From a checkpoint of a small mixture-of-experts model trained on Wikipedia: width 320.
Below are experts of layer 5 (counted from 0) of a mixture-of-experts language model. Rows are named router (the router's row for the expert), gate (a neuron's input weights, with its number), up (a neuron's input weights, with its number) and show model dimensions 256-319. Each number is 128 + 24 x the weight over its row's rms, rounded and kept within 0 to 255. Numbers have three digits each.
After each expert's rows: a language model's description of what the expert responds to; "comes after" lists some tokens at least twice as common just before its tokens as in all text. This comes from a sample of Wikipedia text that the model never trained on. Tokens count by the router's weight.

# expert 26
router:168131162155216122115142110096111133146116104165097113126149123143123117120141111082080127164091090115136093174123106134136147121178135133184115138143134070162124130136111152113125137127102092
gate0:131160121128113124121109128117073123140132162138133149143078114160129116110132124144108134147105122157156111106124122156112156150095103135163123155126139131148140133087127103136139114122112197
up0:133168115184064156078110141149118118170186153141123132172125107137145131165143129122132099114108132093122114124108126081137103170178146131093108113156148146106130128137104136085122101136156139
gate1:147116118096152151127136143114176092119111158168121127132118128094128135157137118128146094132076127157110138165125169157128111119110111087189138153128119143150155148140119107114147100126112151
up1:154084177117114122162132161108119151139169144114122124117153163130123133105100174120074138123109117132184132151109149139146108123134120130103142116103095110130135097121183144095104179153133154
gate2:166130160130128098133128145132135136116158165142085129109112126137130121144119161113093142098117133113127111152105128141117123116119132099134101119120141109107136138197135146145107103135112108
up2:187127148139136101174144113148119130132127160087147137131129098163104114145158119148147096120121127128141100108117122134120140117157106120110150104081115100093128097162140101109098156085152141
gate3:131138151100113156103182119101141112157146162111110144109116133165134100116165084105127140156135128080069113146099134146109134154119103125162119176138176132118108132156167133146136151127100127
up3:153131158082128119118156090156197157140146124154071130125144171092075122121124141118125139136127151117159145150128139094178176113136128127130141149122115110149140181152131137149132148125152123
gate4:128154150140133118168152125104135112106090128159134125110130141116137170116128142140163140144139133140108148135157152091130136132116162100149132133110139138112171150133150096158141105096100148
up4:059129137151109129116091107132131127130092150100148103149118098143153095106154120119158119107112151159151098156105130199115141139162121115147092164168115122135167111145088160114089121149151129
gate5:069120127089125141078112144155133123117097169150116143131138120144173075128096125138112181086147098157114140122116066086162139085144113117080162123126114131156111169098113109129140114075110138
up5:137154152142100132136126108113129142151144171169116128133127110120167125128153110092153127080113124128115110148139139174105084169109127128108153100089114161119105116148139116162149137127108132
Description: Pipe separators, header cells and score dashes in wiki tables of elections, episodes and sports results, e.g. | No., | Party | Candidate, 23–6.
comes after: " | ", "–", " |", "| Party", " |  |", " | L"

# expert 41
router:166104146154162124154089143086097158121132108145134118110174149166132133133128137111088140147115098110108139138144159114119146124158157109135102105137154080150086117075102147111075090135135089
gate0:091144151141110121118115145092150096085149092142122119114107159123130134128117105130131133133168105130105138114085149114148126131151189131141115135155125110129130140096127100156145171125161090
up0:159120117116149149175098147102144171170163117107115108124106111143154110114135103143121106081120173135120081126145114139130132163121145160138130112160155157128101131102087145128109120143113133
gate1:152162158133140133122128113130106152145173144166085159122136117100148159114174122088109123144122105131118133125120181123141128152147150123162130157147110148153144140116103126141123101120146138
up1:098115122065127118103146138086088108104109140132139128164132150139151139162134115105136113152110136157094137082102143140163111138196134122102138137147097162109079116135139150088135158144121104
gate2:141111127161158133149078079119092105138074126132149125124134139113096179164114067163139140117139172079125139116162120121172142111112138146092139143143104113106138110140123115143087148118129170
up2:113115140144108125096139109122091126134132100090131141056138094144105185151150148111092114114134152150114155126104151110143088143111135109087108135115145113147156110087113142111103122138123112
gate3:161147129122104115150118076122121086132088123164146123131136153119115147098128130129124098136124115144129141119158122089118171158122075158154084130137107136141154120080162141120119172124130140
up3:097128099104108119141116124125111086102139158147117130145139103145145100112118125135119111135110137111148158166140111067117119104111106181142118116118063073145151123100140151119098159118126165
gate4:136142086125105122132108115154111150204120123136150158122150118154145128109139167140137104149153149104109170175164110144078137125128084143137096122170095105107143098121097127109112164124151126
up4:122155111123142116111126147112140122140175111098179116139147125152125083108147159135143109126178150121129188110137126107124064142150199127126093115131089108132117123106127122152089071124147108
gate5:152124115091123125117144123141102118129125140145121162136145130101103156105125116096129086146185116130136107114108134142115091105119086158160111126139126101163146145153121142106099121108111128
up5:142140111088144161092120116122114116092107108138138132109150171126137161114112132117134117116161135103160137120092170174129163186135133185165150138138117116159179113121141134173110110084084141
Description: Two-digit numbers and the pipes or commas between them in sports standings and statistics tables, such as 47, 33, | 27.
comes after: " | ", "0", "; ", "1", "3", "."

# expert 39
router:165110168157220126110127134134115142131129093125152120137154157151092119132145129116123106125094127118129088146125127149165145122178138122128112103151175079148117103131081145115082130097151092
gate0:070138151135128163100150093130138116142079128158143163116153097142127153106155092132136142119126137095114100119088092156155128190162178157111161150111116135118134165130090120132113119107115127
up0:139145114126090127179081138146103149175125102155137121175105148112105131117132171062119116098178112082114124131098120182139136120162113125086111098152159130086129129116120076120136095117118109
gate1:118124119178143109099139121107130139148141114113153121171131122116112107118133122119146106149044129110080141089108110078192154096125137114102127105108163149143134146113060140172129102127110109
up1:125149104133155109127141138157090106092145160177145125084136163099184149144138093146134159146133150122109118119119097119128130130140109129144112145108155081138136115136153090085134122101160127
gate2:097111141165107137140158132113066147132109122119120103106085102162117198122115163109142096097131130138137146127132150138151157104150184114139097138096143134116140117123156103130125152139144138
up2:136156135148136077156122143146153168084149093124120143126101179128138118115111102084172105095099128137094104093116105138121089089103151117126123136103143170146138136129163115100092159122132134
gate3:122172098143152154109105128110116122151107122083111135159137102131117163133117101110144118105145067137107107094133114113116123135105093117139091150135155107127110079160080124139117140098135112
up3:129122192121114141096156153106129150136131138139122133120104085136113123125100103119142147178134115151171138123129148079132118114099128173178127151147115152115142117098113152134097121154121164
gate4:114119118121118119132149168127120156131133105119112143113124158110130134098127131182118118104133078130119139153105125080095111111150113137079119149150150133188156114151132108157163119148167127
up4:118134116111107148106167171138152146106119182076102163108119162125095080089088156080088152132119109099139144157108107125137132142098092160130156164124095102113108112126158117129134123134156115
gate5:126076115136114159109150119128154101155132106154143114143106124103147121124144116138131119184115098117144140121155133099118110081086126142095086100133113086153136158133112155127142096135092097
up5:119153102138155124144082107099090081152136158123089185138140127134134150081126109120088119151102126131087108121123134152159149133127115134119125125138113169162132110141123186140125134168089121
Description: Numbers and pipes in sports results tables: set and game scores after dashes, e.g. 25–21, 6–4, L 107–123, plus medal and round cells.
comes after: "–", "2", " |", "1", " | ", "6"

# expert 7
router:142110148133198101133107157132138103154109081150130124090150167146119114132110138134085103100094100136085139127104160092121116134165197126127115097191140109179091127086125151110042096139106103
gate0:102112105129148084158145125140122133141138133148095149197195141110136156119117121109106138130160172157116124148113133144122120115144166128094144149147141160126096159097066132139115117120108145
up0:129144169097119162105119060109131161065110163142149095133114102141129160097137122182081141150125099152134120110191100130123124160127143092110197114152151114140109138142144141087066105113133153
gate1:127126100155131096112183109140141158183184151139112112141076120138118125127156159165111132147093088134150149137103138143119127122122165113141117105128157125107121149142096159123106120130087138
up1:084093109118151132099137154138159142143108106113128149124094137116174098146145113148164111152097150119136136104140146188120104154148123145108114157123126093146121120143130125146108156193131076
gate2:089174134129114137139175141180115137156133162140131174104102060140130134099104151163112116125136142116098122122108158120163160146081139106113137113137108149153117126125145129110083115156123091
up2:113155138130138136177090144118102156144133106171138155112133123106142134131153157092140108126128119134142129136072081103117117142075114109106129150142139137157115131169158129118149185133120132
gate3:116119129123135094139132142118129104114095126122128116137118176123121112153104156093104090099166093142044120131104159113149134121165109135119101148095105109110135099123128117128127133154112173
up3:121107115159082132136104118131116185125123094139107119174108128078147160149130123129118128123158134144127118176113158095142140095152132152196116101114068113130102148167113148083123073145151131
gate4:134127119122101115110101122129124096131105100095094121155132096169114146164110126148131083097125112133165122094098147113136131102114153122152130117129105097167102151155143142139102128108133135
up4:096102129149166147145118141124149130123174156158097151175116097094140133117135082147125103146139123120071122120139105118135149121135133109129102133080104123145189113118137127111132101110102080
gate5:149153144156154103132138130174139107128171117118098142139137123156128116143140123089147128123148093148134072135120136095109094073128156156198148133148119100150128122141109147125154149104098182
up5:140112132154139122126180141123132101123132133148118097115103081136098160128139138139131097125149142148129151141115107145108110103153126154152141111153136093163077119114105142151121115123089126
Description: Digits and unit pieces in infobox fields and tables: heights in ft/in, coordinates, elevations, ages after "(age ", "Born:", plus Thai script bytes.
comes after: " | ", " ", "1", ", ", " on ", ": "

# expert 13
router:154137135198181149145092148101127126132144113124101122111127112143107091119122101057090094140137094116098111136127184085135110138143153101148086098146125092156138158131092102123108105116088105
gate0:099145144118118132158147144112083078104129131133120120162119129160180142133108089097139122146136070074101163068094155121129127108151156142137075098149122157152111115123130124147085161117139123
up0:096131109154162113116112115129115137084152124156109104125094145132126138133140111153188119142143146143136148109145085099127130098108097120083098146109082149131127119134100159108149106128099090
gate1:145118099109134147148111102091134143165166152108121123133088063132148146151107112094107112110124109118116142102149159075123154138150148142122137143120129142100150157154125071085119109140117104
up1:141139123092154083142113124113100175107125118118121131127108101126153107114132118140142108112126151072122136179122111137189164107131133132101104111157139149155121126157105116100155114094145101
gate2:132128084123165097140144118108122159095171204152142151160108134141125139127118121088128072091150148158123148125128106131140095117170156145118139138110139174111131114125134139095115151144117126
up2:118127173115115140089141126090145120135149146099122117125120119111099104145101089111125109111106130141143148119141162148164155141094133127127148154147140133155199144108130145171130114135137089
gate3:094160103139112136108115126161115143131147134164113130107117115103146154172126129094113133093124114135094130120192091108134158140073140126117124143175106104123107158133129137082110167090127126
up3:121121114099122115137110062110164137118110121135097119134111127105158157153140119156129143091124143159123078109105107112127075072181121154109139132107171165159092122121141142102109098128147127
gate4:113110118145148097127139106111155124102106123120157123146108137097112124129119137083149109146126119147141162115160142096115131139151158087132121123123087151114176165104132100118148140138116148
up4:112159130158107129119114160101163120109164144118161118131148131146102104109156070143123113139112119081129133176149139149136102143145128107133144081144113198137107092104143106137125128128088126
gate5:126139173161164164135125139129150172101147144159110117120130102160115125113104105093095132062157103081120113137141132129122136180134116145153102093125074150145119114102106171132161125136126123
up5:150136122132081131125150154130102111096110096121116106093120124157127152137128128125122099102125123164172125075174098137120121145149118115142120174126141115124125129102093123085103121200143129
Description: Words starting a sentence or paragraph in biographies, such as In, After, While, However, An, As, plus the word right after a subject.
comes after: ".", "\n\n", " He", "s.", ", and", ")."

# expert 33
router:151127149149154131143143146108092128141123110173132134111147155162125109094135122111125096128133078137100117121119161133140138139156160129138080114168153082133094138100081132133045088139104085
gate0:112145104189147133128135121110111136124133120141089091170148128136163110138118104095133152100162143175110138092137117125119169134083144174122116082161114126134149123145158142130142118126119095
up0:131119147132143118143106114125118114159127143089115137141158090164154118124132113118149136083088129156130115138130097136128117122123101123109108136102115123107070116136138145151102138074052117
gate1:092107154102117127142087145129111150138146088124094089095104165101108109104130132130141088139180141139129126112115146121094161106101133130133133133125134162118139170136140117110138102138144115
up1:091104123131117090128160139136129141146139109099097111129126141144163149100173146144102130115174107099130098085158100137110107114153117142111115100177144140094168174129124140133130129136131132
gate2:121100140145130108130145099119126104140131136123114117127159137111151137123125106147105135146125128103106101138107153170150122150115142150105091161126122168153101141115139144129117126113113088
up2:153126119136118077131144131132128148124151174123108175143113155118103190089124157143170143140129105108140135099153176140169155097118138144118150132137143146154159117133094117154128135155115117
gate3:094122097122142079100107117138164159113128113157121109134091104184099091135157146155108126157138149135089135143102123153103182114146129082121133153117136156118081141161133137213152134125105131
up3:151167126134115127116130122137126128130129141145121143104146186139092122112130159149124139109106162117114109128145073143136147128132139138133132141126104117122135113100125133127110109130139164
gate4:089096133118094123129119156137162153116160141163102115145127166097146145155086117140149134140114130160085138094097117175159140122113128109079129067147111113114143178130139147191110134084106113
up4:140167119132143132135073134127129118119157125138118149100113127097112107120145139130126131135127116118125091171110118124147157115127139121067124135110116129126101132087142099134151097123122147
gate5:162103162141145139149162132110137111119124091119128144164101139128172090141177127145143103119143107116105138144101105104095180114108158128078134175123128123169098142126139076166102126121130152
up5:191094122096145146143139130151173129111132102092141105138145103140108088104174154129139133140112103136146143078146106139071112119090087116138150086108125113157124110100148127095129095113066119
Description: Pipes, colons, semicolons, dashes and spaces that come right before numbers or dates in tables, honours lists and score lines.
comes after: "\n", "0", " | ", "1", "3", "| "

# expert 46
router:182146119152132121145133109131110099111109121111152128102140148127153127110140133139120091120100075143103131121117173134124151131147131122167098095144139109141120128109115121119096121126128081
gate0:147102109092095116120173099131138136153126138148117132119112099120126111125179126095162138150135144116112090121124114117109116122137114158143113101123110114127122141113125185133154122164075098
up0:150137156137162133153143088116203153119146145147162179125154134149139140130136128156119146126093165105123129148114136085130170109127123160158145158131111132101174135173135138136123119140147140
gate1:153163148096162079124128113139178120125124088112153161116112123144160143088121108190163129099161127115164166131116101122108108123113145123120091099098143152120121075178150151129127157130143126
up1:123143174149109088101131067164141093151150129126130145080115131110134144162120102150164076118124111122147154081091163124139115103142149102178161165113121120146095093152112113124140120122110147
gate2:116141127116098127123124119113100167096122117113070081091122138113159101145167107145131109156150130161141124112109118122108148127134134090131129142140176135104116119112150156105143107128091169
up2:105140096103105144138123111138119119104107105158158121131167136090110171096168156157141115134116112122134102162164145140145115117099115110145117137130103142146111129078115077121117144135159146
gate3:121119106070157142100111112099108171114152145130145161162114101140115144154119167082112117145117137155130086152082111142044084117136093133126116157122143095167115108132056139118133115170139155
up3:104127132088112092121069094137131155133113115142150045168145150186111115128102108122125123175127127100199142114117101143109100142126118127138108114185065174131138135125134139120119136136136131
gate4:150139112117108151168112134110116108098069171131117168148099112126138124117137126125101119069146128114137136119123135140135114094148132118086110173111102140098108143134115105112116155147115080
up4:111110135115121151167154129122059119158096107095147163152116122144162148094109097076148110128100146134116138154124143083110128132187137102158153105082113111099106105127089129131082149147178132
gate5:119169118141123140113131114047144085076149117136120107126140057087128153109121094121115143130111109141086103137174094097086119186133154093153119102124120129123147133107105123142113139160150154
up5:122142139146132107132121131117127136137116109106092149104129196093141162116145115151132085108148170159140092125098149117201133166167130142125161160090101126157114134119163099123130164146127127
Description: Field names and line starts in infobox lists before a colon, e.g. - Repository:, - Magnitude:, - License:, - Label, Total votes.
comes after: "\n", "-", "2", "|", "- •", "- M"